From a checkpoint of a small mixture-of-experts model trained on Wikipedia.
Size: width 384, vocabulary 32000, 103M parameters.
Experts: 144 squared ReLU neurons an expert, a softmax router.
Training: a variant of Adam for the experts, 389M tokens.
Below are experts of layer 9 (counted from 0) of a mixture-of-experts language model. Rows are named router (the router's row for the expert), up (a neuron's input weights, with its number) and show model dimensions 192-383. Each number is 500 + 25 x the weight over its row's rms, rounded and kept within 0 to 999. Numbers have three digits each.
Before each expert's rows: "comes after" lists some tokens at least twice as common just before its tokens as in all text. This comes from a sample of Wikipedia text that the model never trained on. Tokens count by the router's weight.

# expert 29
comes after: "\n", ")", " =", "==", "===", " %"
router:507441513510513484487473519518498491489461525523474496516507492507507477503493532489478441488531506494502525526522553540494507519515505438508484480501548471481516500511475446500514506555463496527485518477513544484508514510516473517518508467476521523475548507515511466484469528504515502536493504515467513467463501495504536442468533500498493471529492510514471512496509530494514524564468495514510539503478494442469525480482472468469489479511508493483536519495494456451496519523503512506457456540511491491482507485538500528445482536488511498504482525515479515539519519551444472500
up0:452474473501515526508552487483451509486524501499524462498547467505461512543492514476504531483490469512469510532480498524503472495472510498491503455509517485489583502547465490494508477475501502500542496493504482490519503496515471478503474521524470508519522492538457477499500537513504479503526488451466505488477478533516480516483501466504497458510498485502470530521477520508501504530482492490535479499440513479494486531462500498480510483473492499498467544511526472525550520489555477458518476521503515527542513510486465535498483557502470476492486494522474487530532475464483534540
up1:483488528532492480491489490483473466507499509483492496546476474528488483480550535487531478485504529502510509473467517505468462547462509473466535511486492483510518502461486548487492519478521442520515474471504533505518497533508512482503488469550538497480458494531476479519504475522513475503517522509529476452498460506536540430494481498488508504551476505488489510505543551471495488496502468467504519502476504516494469526501524465507513482515462542496487493473491495533499503516478497501487506495510538491563553497474516461499488550509463495484542500478496509507456503461471504518
up2:482465516478476538547471490515493460481513469538516490520468496433499511519496474503531469473473490505554483499518499491546485518537520528521507494494490489497488504502518503497486486490471528459494493467482482495535466514494490504494491499505497485488494452504500504503487468503483542467486499487502524517517502559493494515530484536503510477518488482500518507553522534499474486470529503533468517504463503505530503495493502537518521521500499513477492480507521503525542517455468507485529482508497503511474505472507465508499543493481514459574498510471492470482521500497503562501
up3:534481465502514489467483498493506483521485437498540484453490449529508539490545525508473453485523519514552517516514521482462508533532521502540511505521509521493528462476499504502531528504483513488539560489487478505505488501523466512522469514484475481539459491513528508503511516470484516489506501500536520508488508498504505495530501484494488480501526501508472538546510459470513481527481508483466549507448527524515523496509519516489517502468494452510502515510523472550542474479538490510479469482506493541494483486529431508502505479498462458517509485462487557474516522520490510479
up4:483487501500471449473473486513512486468501492511493506486496552524475534490482497530490455490521547548475502522481512479471532461493487488521485484512478517482511459498515487502467470479544473488501558489499470447524492483514484493513515475474542516508467513477463497519519506489502511493522462500448482540452539472508487471470519459516525508472459478553465498487507445543504520514484451505468491531489495493485505445487497515515485445503515497497499504526511490440448495535503492515504495451504512453498501484536482466487484457524510512496490505502520566467475480486468505509
up5:490494480480557522523473510479511468478505518522531474526488476479488528488529498453569460486522517500556487463472466496467487527517504552509475509491504530454478502522485451492448552520507512502494428523516466486472506480482500530522501480514513488494433533516520515499520523531477480545514538521536493495491494515477503483526498444467493494499526482440451475548439444512495513503571490494489518494509512483510466493482444516528464477523485518509474533495529503488495514506476512515514498463464460459524485485505480486503545501500531458514477519505503510487520495482479562502
up6:464504540457551482541497554538509523536479519520519507520508500520523511540532479485502461499470510512487529478490501520530557474483511527489460520418488508512498541486496519449500537497530480536512495504518431512497532494511516499484552488509460474485526488481465493520475491507494471492497514547463472495462519466483557497560532509486509533477501554502499488478481541505435518511484507501549487495484510481497501496447489502559490512489508482484473521499527481514463500509480523500503505466496478473492483516504530454491481468553509480516483509500494495530483456507485493496
up7:461468517481518524494509539504498490468486489502456506500507484510496521470510491477474474461481450515487501514508489482522508465476518474503531473497454480486507539490512524484506495490536495546488447524497470489460518524545517508494584457540505522491505506511544505453521580541513461543482486548492477511513460501514510517524513467518511488494485496497511512481514514496493490519489470521530490522477456541522526492460485510534497495510466512439499466513479475503520456484556461477466505509513497513509479477499494523464495524504527478482500461530478521511520485506507512464
up8:466478463504539509550497516516473458521520507500484502513511526555514488489524529511542501500503541512504485512476502530466526481494553485526462462513520491510505528527533500518488494445497463531465513516496499484502514548480482490504481486527524478497474520492497486499557540519487461521465515512506478532577485489493491483493513493506521507492512494508521499519494491479528536489505536475493539524486514480508507460465493529485527499525500518477486498509484490523513513503516452496517471496503489517519497468525486508518468479485516487508515510482450498501502500474523492481
up9:517485498504517513479466522543490482478504514511453457514485515487491464480516501518490492500511511494506502507526499459517508476500539507524533451533480456523507501478535478501478516502513489470450498475495483532484500498476458489529534471491549477470509504500490510435503531518470495514490495531466477497522524496493500509476518527514510508515486517477484482508463518451506532489485482490502546521442494509513501485542466487464538501488500520449533526530505508471561513517462524482548535527506554523473532471489494517465484512498485533548470521511495535478517574464532521503
up10:438450448526499466472528477512471524513449506468459505537539467499503454519486512504477471488509506493494483514494521508489491484502512517551517503488513496502505498533510503501510452480474519503516489492474470470545469481510491516498501480528508513466429457527452436480559494448529504482531494528443512504482519489503525508514492470540564515468528494477535512486507524490515465505498477475513519507482492516454517455473469509477526479499463538503495507471509518498517531492488540500483477485536518490517529471487502510466455526544482544481506557512501496510461479518490490525
up11:479486491486547515507572507469495460475490531503502458526496496532500507483478485529562486449502479541492537490481480511485525480444520482486519513473454509499536488499562514496517520467510468517506467484506496498497498517512496484502477515450521500513467528530483455529495487522462514487513493486553505502512505525528539469554540472483495537552501496453498514482531496496500483449540460472520553482546475515475498501489482483540537480481492489484471499484511536477537460530505508512518495498490523562488523479517509508495522469495511489489510445472486500517561506502484501477
up12:488509470521479525514525502511521469458528483492538507449526452474459486500514491509467539576490529494536487489456503501508486485536473538489463514496469494461477505484478541508510470503534523476552513495483491513475472494464507507506488531482479488477483511496507468476526458445509485473534485481524502524535512526492483526506507479503488492515511461491500476507498475498505495500525514475450444501564505563523457515540527523501535495463473445533497472501508533492467485514507522476552496518494552493528502504487481528528530497546520519489482512474506480493459504487512491468
up13:470473447515555458469510497504470461491477483480464508514492531518519547516548528507513486532498474499511509465525502471495518480521506498521491447482504494510511522471464503454504534470508503452502527449497560488511499531468482504520502519487549510457505532551514464489521491475489455472475518506509501484522490472462556481463560485521540548493499510464498499516489492500499525458498475474545509504543505543490478468518497455493541533509465555485515507547458515476515498522499496509520484486475516486459510521523509490484513528459465489513493499493467566422486476490500502535
up14:518502476550496460514542526490517479505486524545510474490481490501489528519471473547460511519565539509505487486513528510473452541499510502481498546526493456508507499497531472519501479485483502498519498509485497535461487507482491496500494553507532477521506518536507489513539469481497457480497508535439526494482497497468491480482488470533476526447544479519524511533495542524498476537464488507486491473513476501461479508493454509499495515498468458515455480488469492503476519510489546524500430496510537471506495506473528486477502494514515502478516494447512519495507457508495523493
up15:495444517503475506490504532492475484507507515495552520526491513513524486523500501452519496479546499488490498472482536550462526515544469510491533490474465523468506533498503507488472460494452501499526500514516572510507513531511489505496513469522534512496492498468473421491499538546513470477472519534480501457526472554468500505482508521499485467493469486495544505485475509510529497476485506510483528496521475479493521487536476460442499453523500506474540500476507512523459512472520472509475487533506525442499536516502447485486488488464499495510527482497513522472478506497455497518
up16:513461507516483527527563498482497499526448479531524502516460474537518531503504496506491439496528494468485481478480513519498493506493499514491518489482548489497526481442481536499488463425468509520538459468539524517527544495530481509485498540548515488487525489492494440473503514469509504467503468535494508464476525500527533496511492488494519487547490539511503534532518540444513479462459510505499515497466491503498493499492513527496503494537491481457463490479473511506518469511498436518489468471511519452474490444511484511506486504486467459476496514483501520501461480505517510476
up17:487527526507499525533491485442528490494495501462471503549441500522481468462480492509537509458502518503486477458524466456498481492484517466569521474506461446512502471470506471517528514491493477492471501502500516561508514518544512473525531493489485477525502491503535469483480492536494484504513506438495504528507494503527507484488496491495471489447468501512493512476472498504503503455533490509479497504516458457529505476523493518492493534487521541513494498519451463517537503492486459497489564477507507463509474516508428500541539504494446510507503469503461538506513457474498510479
up18:515472523477488491480497487514531521541508543532509518445511516480499515505498463511446502528513500492471497541535478509484525517509512496496479497472562491558494498516472442454489485528483517530487511535503486508525515483553506525552498504449500469524487500530516480522498482518510454493452500526513472528488492495493497528485481487534527524551498513494487503506492498482489483549530525530546495495481506463512485498513510521502483540473496480443499507478481457516496472511504491472506484535492492518532515510518511551503505531552526517528520451531504469465493495498471509497
up19:517493517461483517516507484502509524512489499483504494509529456514491501509497527484470476520524491505520514461456530484510462498490494512518527485464445494509492486504514474486510523491526474504510528533481534514524531478513509511521478504500548467539489497523508487479468501483494506443471503433508448517496473551526513483501530499461536496546492507536472484477495519472500492506508472511510506511492478540513471508531500529437495502496506444487464509493488504525551494508552490518508549493480470522502501515506501486523493513522463495525478476432453497465481505514533513511
up20:481511490499485513475500548488523476455437496533482496504505508514530532504533514554514501484515501522481459495502481545519477536504526514465525529560521470466507479509481528477497496504510485522488521479472482531499492477475511470477496514524482451486480498475517480467537517518484480557519478524487519518539526478498480492494516461525473535493499546504500527544491494451490464513488521472526483527448485480489523507477497509439454520549494501496513502493505494480491494490484525526485485533539511496529475501480509549475521479511477452525519504497509487478515502552523465516
up21:519500524467504530472477463547479532527499458518511493491489501472498494468466535482421490521518516457521524507519495485533481524498520516458465523487559515525517521525539492510456507508546494471510484522507512497509488486476492516537519506473491503492499467490517507455525476504482499475523521524477498527544520474464499494508533495539501485457554490524472538559485490537481516512540578532523516511492478493477481472453505504550493498473523502415500510498503504461552518533482497499507442537488516493456425442481534501463491491484519513500466504510509489508522490490490541549
up22:514499461442503478478500509461508502457456462482457489495505494512514492521487523490512570522527472507485513503520471496508542532459495495500463485503507495510494494483485508517460467478524485469509539479466515514475448520516509491478504467450432484453558506525522491538491508480504500480514557460448494498487474523497537486455518505439548538510456505502518501542549468518522511486470509504488516518478503492486484478480447469487476484489488470541517524490463497496501533514508533464525489492480496478489517504507482482529489530486494505483489545461492471466510519499480526507
up23:554471510507493485500511525497486504500511577517480513512522459467498493526460463528503508482478485498511530477483543524459520525486502505486515529476531536510556479536512444485510518535453508495547511490525512469529489521495535510487491533491452481522499516480503504539497509540498465515502527518529488504483514500509476534501488503492492519483468495467503530513504484511483467519485505504494454521497489535501503494500503484486492535483475498534539540551509508518502468481449564532492548533474530526520458505525472518490553483513492540507514482500491478511497497511497507470
up24:500499493508530499529483488503503511467508497528472476509545513517521486484518577485509493491504500514545513503564542509457479500520448452449492512503538518498518534540504546530539450468505475504504472470537494513449468529517516486507484504562501533513488510497479497519486471481507486508500510504487479539489481499476531480495496431491502490500534498464486545544478546500462524533539512501528481495485494483501503524494507467497486504512542487434491481484510468486481412520512479535477521533508481466482548505468514509526467508504485523508507501451487502464513441532500488514
up25:524465488497500475481497505529497492545508499502471488522517486458515525476506475547497467495499473512504467515485534460497493483493468437525487499494466483483503494527496546500484516534521516471515528517519493495479493511464505498514494486496543478506504526514577499506491469496499535512462541502488560482541483506523499527436508488493500554514512510492518486550487506487501486535467510548508518519496527548478524535466490509502492544481512518490507524484505459513492539467443539516478512564493528535533535542516461503481492483474491490503474448487525477504501496482518491483
up26:491476514484488500541478485535480499510465533477476474477480527496518440477486514436497517513465478524505510523533536512514533497524457483544527503523480525520526538464475466486488517478517494495485535517558475518556505486487492538485490520498473515520516516470455489441507541524500496488522512496505508490501502489470500507564481473513491479524499515512453522498435522494489511483480475530446541507483481479540510509476517480509483502465475487492516491509497519481525486494531484524474514480475484516518459559499520531484491504465491501497485545528520514509492517482492532524
up27:498477486513464471506484462527479485506511462491436514447515539487526508551527570480464499507481515525455490500504513500451507473505486483462525425524517466489461545515519510535453495510464483508526512476510529492454499506480492477461498476491510497504455525485504501475495480486509532506481501515490509483493480499476497475521517481510509502452506473514499407483521524433524502486464479483509499501484483502479493512513521456478484532483491504512503482514478478482478508474522480492499474506436499541472511499498516529520464473510526469491485470480484512491506531516490551534
up28:487463519501523511502480524474442493456495536416513517533495519494442531487493484462520484505523482440444505509529490521455519461487475495480506536502487533534484482471546497509547518498501518482525495501498536521543501516479500509521550514493504481455520474506497518467495499479500517516504519512505488500547525493444460458556521501560535511511478521490496428517499495540497559504490485525482497497506499468541533473523542450535491458539556514523513487516508491478511519521521528528469514506520492495513505522555518474496542508539464529502471497514512481496537467500491498520
up29:508490486475532488517478472531510496447472518524491490484465521472487502552470478503555464527511461473524503442493491517467478532513540453483496463541505516506458505502498471493505508508466452514508486485480527479490494511469500542537526556495522501455508504538516532525563510499495494536489539468507523501492567507474492484485504517478529455512514536492476466510520504540493496466511471493538500511486496484522531518449485510523512485564493508487515499505478530467488502532491451516476476499501473483526506478524481526521504531500508485500501522527474487513500482500520525546
up30:497470463525526448483506475464460497519469496548505512506523477509496476495465475508484483558470543487492493458517512476527523539484519528477474513523487521480514456460512508487532505522516520509511508506493467477497502500511511478469514503467492484481495498494514487556505503512509499474472546520477510550507510469504525471517516515493507516530551497511490473477515528504500486527477489514525497499502520454501510518507466495522509494489506524483502502483505517509494538482473513488538512547501481503539510510535555533469492444548475465522450471500504509461541484506493545510
up31:488488467500485492539490514500504504481491507521491479534505522479499521479516530468476518478540543494490518494503515515477507469510527480494482436494506478511519500453535458468506513515490463506543489532519460536475493526465486457524525490441502528485530522520511532512554541530498458526518480521459476489496523500519505485510535468506524531478509542465496480492505528482519582496501494513494524521504496517509484457499460454477511518518499473490506513497525493513491468465465458500493521495477489494496526479517479510540523449516521543495486498505476544461519495473505464523
up32:449471497512493475474493479500501463522477481477485475510528487506487485494474490481475511499517482474479504495437478512516497528509469521518498502496499510511522493459555486494484507512479526508503540499495515495479541478464547510509526482432529460466517493489499487528541545480518482461533478532543468466481480485487484524462493515493523506498537457475522501511487482502559500530493523477478480481489491531459484480488494489516492498476494484510500502471530573496496499547476529499499494489528483535486459497488532480537462494493495552491498517516491483492484486476495536507
up33:461474463510487532491562514484476513559506520496493561525513483499528528477523525493456487519486513500492513528503524476469508519472504503552524469504502475487534515488499524457493527514473502539479534494516492499489503491554482483498480460486547486484483490518494509506548504451483546487514516522473484495487502504491483489493487500488477534514568513495460533508531564453543494507483523482503525494447507490499505491495468503463538474552478492445529501454458534510529520497534522477435459486528508493522515485478460549505485512483459449491514502504475493528480520480500497515
up34:525510528477520485496463462490474514534516441511505554449517460484501488519504507501476504438531552536499515524530428506515465536517511526502486521503456480527472486468468543490489594488515521455506544492497507498521434526513537498468492493524461503468482538485499501506484526500480511517487516489530515488541514512468514516508490537452493480526514519494455496501529493481505506530486531548465477473506521503467486453552492520536528503506493510520508490496520516548513464528523498497474487516493517571503452513498488521512516457504472487503453495456509499472523526524458454455
up35:502459508471494472483464503472518490493503516546461500521503519490548452502484522452474488480478545482481508515485540541510528481515484490475508456470501477463506525511564528535512483477473517475527484499508518528521485504536496496524514503492498522534499507487447524484484500485515514507512482495508493459476487505517476501489516539517501493488525513455513492487524528487567459495480487518477509481495475526491466509500492498515508463536516479489510488469503467476520476506496496466465504535496493534473536492524495477564493479471518503514517537497471522555510487511512483498
up36:492518507498508477470478527546510489465518432531508478536469464491534466476500473511524501528502501521477615513472466487494484514526475504466534469491533476437498513543544503510494487498495507533508544494503490493490494475499494493470501525472537525514499501495486516519488491474510469535506464462497514517489447474492480483465520496473492485492506489494499497453491536487540476503538550498469450510485509469443509509562532521470495487536526543485507482513447492477498505495494503483457519518481487538504504451499464476514488464514507495513499516495497519510520501524518524466
up37:541484483466512469494533501486484499492490519507477467492474553506465499480493499481484514499513471487504460521529507511488487517510545505505455538461503502513531494488556519486511504537472484481536486514498477462518488529489483490546458498523515489531477492465464547496505476468518435535467480517483527461499511451497499508533488468553543491493482472455539493575466556523518518520482530498497494517507499459504512500433471516451506496539533467502446540485526529476502497522475517509480477490501442527509482512508459514513538511469484454484504506514477491515489466437470495502
up38:482553518501502484490481493510455443510526456455519499499470473514503519504499500496456528501454501484473481492461497516490486511465466505464529533490510485479491493452495478488533492542478527505470530516519500539472476480446517487468501498496492499493488497491500553534596506473495531469498521489447499480515509519468532519513501473536516495467514471464479494525469470495488466500501550495541499535543529571490508498550486503512487526486536513471488462480483505479520480474532511435485515473506460489502475493502507511506503487528492496492504484520483469501413517483519499514
up39:518515522446500506502517505451509476535528485514474487503522480480487519499466504503500525480532515471535493541487493531522459500506514456496516492492476481496512503478509476463500512513488520484436488542488475509495526481501501518496485498445505489541504497508483503456494523495483533469506490442506494504492548526453478518463509518507490484530474515512497493500488499506545506518482468491522514493520503494506422491501461541441514516507543484477485500488520497484531520521507479520496492494497482513481524474527514463504506437471535570514448498498527513471479483552481526446
up40:466491474501515461563468500458505507475515518485521478474501493502493509542516529481458516539450509450489564482546493513489474555518483496496510471528535523481492573537528519477513498494498482504474454532511466511496536553427523468509528533515559478494437527520522518487545541483487503515526508511480520495539487500491536498483512516449490539516492498520511485483509548482460487510484527508523495497523483564515473517507473494501489525472475489477504483505526519522504459487498515492502496489477539523533487436508459473508511504502515536520483552462460495523440473473492504477
up41:516501526521515458508480489549499490519509477482507520489513504495481441503478501490514485506528485502508502518524533529505501514468512471519528536522531513500489479469476496483507514483528528528463458484499492514477489504527535505505486527497524475497499488485570514487466520504476518491490521480510515511453529522508500493462457483529475465476491480484487498467454505485486516489467465472558511533518535510538509501539538429529497482512508505484503511500515468502502513522472517487486537551517455481473487512564510538523485495476461507524501519502521499505525501544511510522
up42:509509487475520499461516520499514462516513475534486470474535459513494516534515566497470538512526499498473576512566454487510486489474523509534488514481505500484528552539495545465511517534512507497502492522530465468529506508511511456483521522478524515455523459500513553469533529474514513522526568533516477509496488512458499470450512465537485484468480495493511470498453491504505490512495482482467527500482499516445521489470488486481514484488541508470524489503506522494493534511541483491480454500500497506472438441512535527522499451517529527492478501522492512499518516518514524476
up43:478504423531514513487502509481496545513467508507486504533481509498522517492496534528540534504535519471474474498481523511446496512441497497512489482570561522508511475479434492523450466479448496504497486511499477493477497510429501517552508483476553488451516528516493474476527494496521489499504494486517517477571486482473505508464506525526505514470525482471460491519505543511508533484498466473454527505492470480484512515474492475486468511556467494514474486501451502486483510523498468492481487488510521487474533494508480466483505505510533448501505582464489474508456517445499499522
up44:499503501554508501477501527486485496504523519523506511451512432483512548466516486529493471520539522532501461482491515467514481473537493489538459493523464522477492448465460510538499506507493501474482522498500474470520482504507493456500481523497537501471494474533510489543491491497480502460473492524485513521489470469511545510447474512519475490519550495520487535501483471522502469525487515479488522526527526503462492524513497479503512535515517505518456555541513486500491525455477521495489494523516542468513509520518552477492507448478495513507502474469501491516496505525522524450
up45:520490489477502524494481523491524510511470484508414504460487516510507488489490515552526519510515465534537522503513541469496499495466472487538479450462498440556507500532483421487515496488503447440485504488546475483533473478510486500525505470456473506499522490517540488489478518513497513505507505476509481501445503512511480495510526532550478496524510512505479510512458528516514500476495449489466491502454456500522490477498513528496486467491514492532483524515480505516555533539507457510493516507498504500458524499518527497513486553504449502485487513506480511535496522477500457538
up46:484515478553516503473540503500463462516485505473478489518504499507498463509497515486495489508497497478501533506483479494498505487446513489484495450508517510503505508488497463510448526483480453468492507493491466497464528521471461482524528528498509477472477528505521458450511507456492496479456524513478485494508470514485514497497534504536530517502508506554529464468519504483508533462459490489488491499516478542536505475544513508483526523503505539488498523518481550460557510525483485437475507492463499494465485476513462487521475478455505541553514533475474582506513477476497501478
up47:505481484445497516475487482495458514530469502463535561482512474503493515530514511492484488480516514469470517537486496488490483499529497469510507502508469490497480483486520544495492501481495502532501506484498489526510467523543474511509519471495453503479469472490521479522514517558479481504509526548505483471468507513504497491544492534521557504511513561499470478509540522476560487513483463498479478506493514520488541486466510486522507508548449503479577495492472496504517510473499516490516512458494475504517539492493509549498498464501488491502506484408532504509488511517482542526
up48:501507501480475515508538529486506507481499524475551475503508474516465513504486518453438477485540448501513517544496441530496531492497465505473545520511543488495555505475515512454474443514545487504490476488487519474463507473511470504494497481517501512515482548472458500538518525504466485532505486482492511517477466484495529479494531481486523479520470539531489497476518509487511524529512497521540495466473495485501503502472515503493480557476517485502524499478519450492481487516562488549470493511518516470483537480476529491512487485505509465523489495475534522474459532516498448484
up49:488514473514508487491473520528520528439525569512488490550503522497467497510554511473515482534457483475530495505520515520572511542494499520534515516552516512542469522481472540458492514526521498541463452493515485510530545463443485487503522541568544491466495453516481488523504530483519516505495497509478443476465482452507519508540525484503530489504455502490508497468473538512487486513508545527493494492535498561503500469443502480513504507455515532510482489483510482455514507517485464524498492519500508458526500435473523502461482523513480531509471549532506478530483527516477513496
up50:549522486539521440507511452514471463517556511513492495512539442514510482524446455536516504518518471499492511443484547502482481474500477453456494519519476529490473491484489502525491528512521494433503539512476486479510494491468501526535525493449517490460493510482526519492518533495506488495515511540518519542519479491522484481475481490561472518458541448499511528516508492526542476502455503518502480505586509568470512522491504443578456517498495533500469517568531519504512470505489515511483543542496490512484507479527498472470504526524511554502505507485524497506505471496530503508
up51:494522492535460539513475488481492437508471463480517485538532502511503506557492536463453557480502507483543554496536477483500542472475521522535469479490504506497466474503502503497473498492510513454505481501501468491487514499487529527517509477545486523515482453505487524488524480512486536461513474471548506495551514497513503527485492463454453496508528470486535519469519479515447551500493534499522527503508491544547512493524525495516508467513479485518501499515518468458466483498515549471536510468503524515449544485508520463515521499522529520496463506486470499495546522498460495457
up52:502494526484485522471546506496515509522509500472496455523523473486498505515497487504537522503514487490520503529487517493487493448456515533576450527480479444502495480515513444491504490496481471471491488470514472551498544494434492462507505496498483506485448479477513493460496526554501504509503486471535512464515517490487482437498490505491482474481521477495486501494494502522460491478543547470509505499495486438546483462479477516493483519523514512492517511486553531501434523508467443499525513500485500491480470517521495492497528578513534487490490479493508543471534511510495523515
up53:521517514502502485459501496522521515496500532516447489508506521481502539509488476543517526507501543473550493503518538492510480545512511472478492539505496510511498508519574471492514513493459492449498489512517489503470493495460511510483504523479460479516510521486513511473456523498514534474497527514526509527447506467481490525543524476531458525498532533477538542529491526508470489494496504504495531493479443473556502528507475503517471549527473518485461507522501495458507494500488520497522488512460515491494494535500492534485486509486522503513482496482495507534523495498513505540
up54:466496529468505508530487506543519513505458497440528517521518545504500511506495494515497519461526487515481524508521458547480515504496531506493520467487487447504507504462554502444448515482536491501514460459481537493457532501480513468486484522504503512530466468492488460526496527517479521476510525521455426488480509500521478506517491511472496517496514501509471483517507468496508514512513518473571491501449497474467490447505481554469495508493497478465505520478519498473523527481486464523465531509491494505483498492513513561494498513492512506513432478491519517541541505506508510531
up55:488481512549475486453480497514497458488501505507544478508460543485525490485521507484476467477487521536496481481505541493539532448469503498565506522508475492532491477518494503523484523490504493473498489551504480518470514517523487452494556454484518501493502503509503460478549535520493529519466480506497491530499441468490490474466539516506518528510468514498499493497485532525509477471520496509488522526467499520528549487475496524513464488478536497500476490513493512556450495479488483491498542533488499490497515517516481488476526479486502465492514503504496527501477496525507495486
up56:506483521506494482539524533542500497523461499490473504473523483506475426480471542461513486500494520465499491527455522505479512484504461501530492476526510514466485491505484502486534482535467504472508483507498494496537452473533493469511481543523513520525503471506571508505497479477523508494450502510511519493477484507452491518481504512514519496494454496551494483523504460509517530509508529521479528490480499499470517502469463456479450450483472490505449556480500444475535526493518474546456532531505479521490462485487527484542509494529472479498470522496509500489496523446476484508
up57:538521522494510528490539516496462500524490512511454495516516519502508507487479486505458556490463531532574499498426514503520472492498513505486490510496476473506512510513498496488454539461509465466517537500526506516487573482495503514510486485503493470516496507498442453514463498433507505502473467496470475492542525565485490532512532519486513506523535558531520542549499551496495526495491501506512497499530488481477484511480487519515516532513472478484454477488496586483488493495506518502461508507528485508462490512495523477491492481495489452503504511486460498502486505456496463493
up58:485481472520516527520507499527536491475491520527493566468520481494513510477547509470525510469457526468480471491468502511464446525538460518482495513515534454489501451539531507436511485492499510521509497522533475475443479518522503498486477514537444476480458493518495460520519498490497480470500498491508479512506483517471505507513520473496504521510511499509476523498494512492500528510525511497514508484487543535473488465568476527475548493505471498539517497485472565526508482530511502459548506456531541453521552501504532495491494478520469507505456512509460498507479425509470485498
up59:481489474499494496480553527454520483492493419501509480549483514536516491503556503537510496492475523497484483524485501498504467504471474468493513522435517496531518466473495500490516496484471507550519488469505516529512516497476496508495497502535488516464507490539511485554504510517539496479496513498501516491470480482524475502480493524500464531499524496463483484457573528507500483532496462489498524503462497505490484485512505469475497471527533500498470505487503517506540455563537484501485499476501534432515514466491486491552474537495499538481515482492503475499500513497489524518
up60:509488498495504516498476517457487487495475518480451478454476540505564531526493482453508482510479527496503491528506541485497508490479567480499539482516505528536506500511494476499511525505471494498507508492472486485495470501505524486511524526488519526527487469519521469480457461540501528536464509478518517493474550492492482515518515506494489518496518474488456477465495505506502497535456490494497509528513510510471482471504454528500451493504505492525518495505517453482547460491495552466528523467445539493474538471528488519511457475496475546489498501506488484543513510491535464496
up61:525492495502521504540502516501523523527467500478531490533515462489526498443535485515467490492487531477512482461517497521502527517514592487502514503488589505537444520490535482511480490528484523499510495476492508542476480526508499528521521454524500502530542551488498466484518499522502448504514498547525517463479525516485483444544455487504497465496491513493514497457489500539523473496474548514511507489519451441503511501494502531473504527537562507493539482534458467497505503496505510516504447490503476531522531487503499547490488483497468496500498518507481522511478494526477503492
up62:493469494463504503523485544506520441522521484510551496495501516518453496476515470509531466494462473532503508499506521469505521475541526478486481481454514503501503507490571487492449534493511508517508475469517485456494558521522500501529492496483482484522497469495543480493469520499457495493503488518536513532487496518531555513526484460504524486448501469504502488472461496502544499514502498522538518491528511514564520494480483512504538481518509481490484505509502477498474516498519467494480489491496434487504498476499522465503500570483489458489462488472477519534536501449486534408
up63:455470489484521465501502490536496523500491471526467514492499498497504477457510513482502474486456511486451512484498512491551541486464506490535500457521508503462503503555442516532478512496525507511501512536510485525455528521495505466486509492567514481532491447464472512484460498485539502499495480542490509452588520497502509510478543471480505493487479492564482514427463482468482500501442517579478519502472480501497513517492525489529505473473531501504510518513473460499514506473510497497488523520507485539500554527487502484516508486445510516490492504542470491507469500520510467502
up64:502506471524497430512537482517477490549465487463532473484536487496557517505532480472507455473489450519495523512503480509512528510511563493521506476481566497503533515493447531481495489480502511483541531449493483499512506504464482476504559454524489540506523503503484480480486494543502473514455504553495491484454494508501482490453499540461490506516488507463521462506516494465525504505467519476486482500522520466484532484486482476434494500467542488516518525490501547545491481479501531492541497526495548522480521439500513551470486500492499521467554543489493466498568555505512537513
up65:474487514493494522547511513487523510472486528468542493548499523513473507509581528557489469515495525463467493481514517551540516502525477498502558481505557494517534522533551521485477490452479522514517458450507493545508511488516490477472485506495464484501505501506501488476521499514503512515516471535431508491507531463525502506478494469488514514460483498480523485473503515497476494491475523473527521514499500481475483449457502495512498516459488530501481471482479484503485496541509507532505474514505488494491489497503476499522477517530461462500483498499510533515474483495463473532
up66:480471472509487500505482544440482448513486477512488525522518531547551479523500535449449519502485489480505513452513498488501520535514500499481512492480483515520527490463528485510518551510530521519491536491513484534462482495536481529478516456476466510556510465494520451505513486494493514494467545529500495489478519501493469488477525457487505511563525483521506511463531492501539510496477508510493531524518493472493487507519501507549495472497494525495515489457510522450487490535476503508512520492484471506503524495522529502540471448449515496511525481500468485473463504517459523476
up67:467494501528512476481523493528493516464508498490474484461503507531508552507527449483501464514506493518483509493472522467495500502473496536487460502492510458481499489555497510539496482457463486487472471528521488519481526496511496497523519474500521476530487454485458522510511438494529466527488483507491477469524491483478484519516509497551478485461545489492510500529499555519484523526520520486524514497527454505504505536485550522479521524505488525525450502516490475503483477496543499447511530476506500546501458501509458464485493479529502500486473464501518488532478540537521524489
up68:477498508487483514505462508543472450484495504486497521543561498478484451518446486491482510509511510528437539493502510472499544465526505380454463437481467488490486512495485515505473433551522479514499499509504524499476525522495523491490502481500529519501506511496498503504500497523518478483445531503509473494493501503470498465499526449494490491489524505562492488500483486484486543529444481511491482524486505492523493513526500434509497512547481511458529512501523452476473504513495486477500478545468476517459543493545537515494489452467504489489496510511507523491501494521490495524
up69:524460488485527525519504504507529490544506517486487490468499469507530465495496533510534508496506449533570498469544485484495509527524491507546483507489506481494486525515466447478503531488467482471514531466546530504529544511493490509498484540535521522485483484504509499478532544468482497456513528534501530516463474505516535527513497487497497464529477502487487511487507478450440500497533491484472493512510542493502501484559518461501506499510479490478482481512481521474506521493499478522539499481507501494493458516511487530535532522497496465512546515518473566485476492501479497486
up70:519521496552535475533495545504465443436451498490514476515547549497493539537533503472510479519451508488516532466507462499490464508504472492534468479493508482575509516496533471476473520485481499485493503463495485496516506546476465456510512451478525446486504540513528506475552554522461486558516565506465447529508486456506510502447545523522516521498561532474501477542471519516513514449480463526491511570485465543485492501472485502519535512513537492459472529529493496478522484545499484482508504501487505510486478497509505505521520519500502497539488483494523504503494494472479485489
up71:497525535474514490512585455506495515501489525436456505556522484520512449539475496516483511509519479485504516508503503467492540508477485485499462504504468496488490479534465509481541501503480468502464522458503499571509491505490486483485488466507489517533478519502487494489502505504501524517501477466511504460524483498480513506529499435527559480504505471507540492442522492514459496464465569476556474500480504483470469449483464489507497499534456539499494489513495540471456544531536496521505472502541508491510515520517472486507476560486465496514483530499532513503546493515452509470
up72:505496479489522505540500527521509502492491530493520478516500512458486506575531538494503464460475504517494543511559539472462474513474546487511500492478523492551503544519488498461492502484468516501475502507530504503491532537492485502503518507508533480487492510545525488507513483533497481470490513470496466450532518485480497478488525489505501504520499519489477499515550519487505532527484451532525482540495465477512496541485501507504536524519531534479464547524479473537512469509495498490491466543491495458496494499483504526512528474459475494532508509534497511508509491471532501522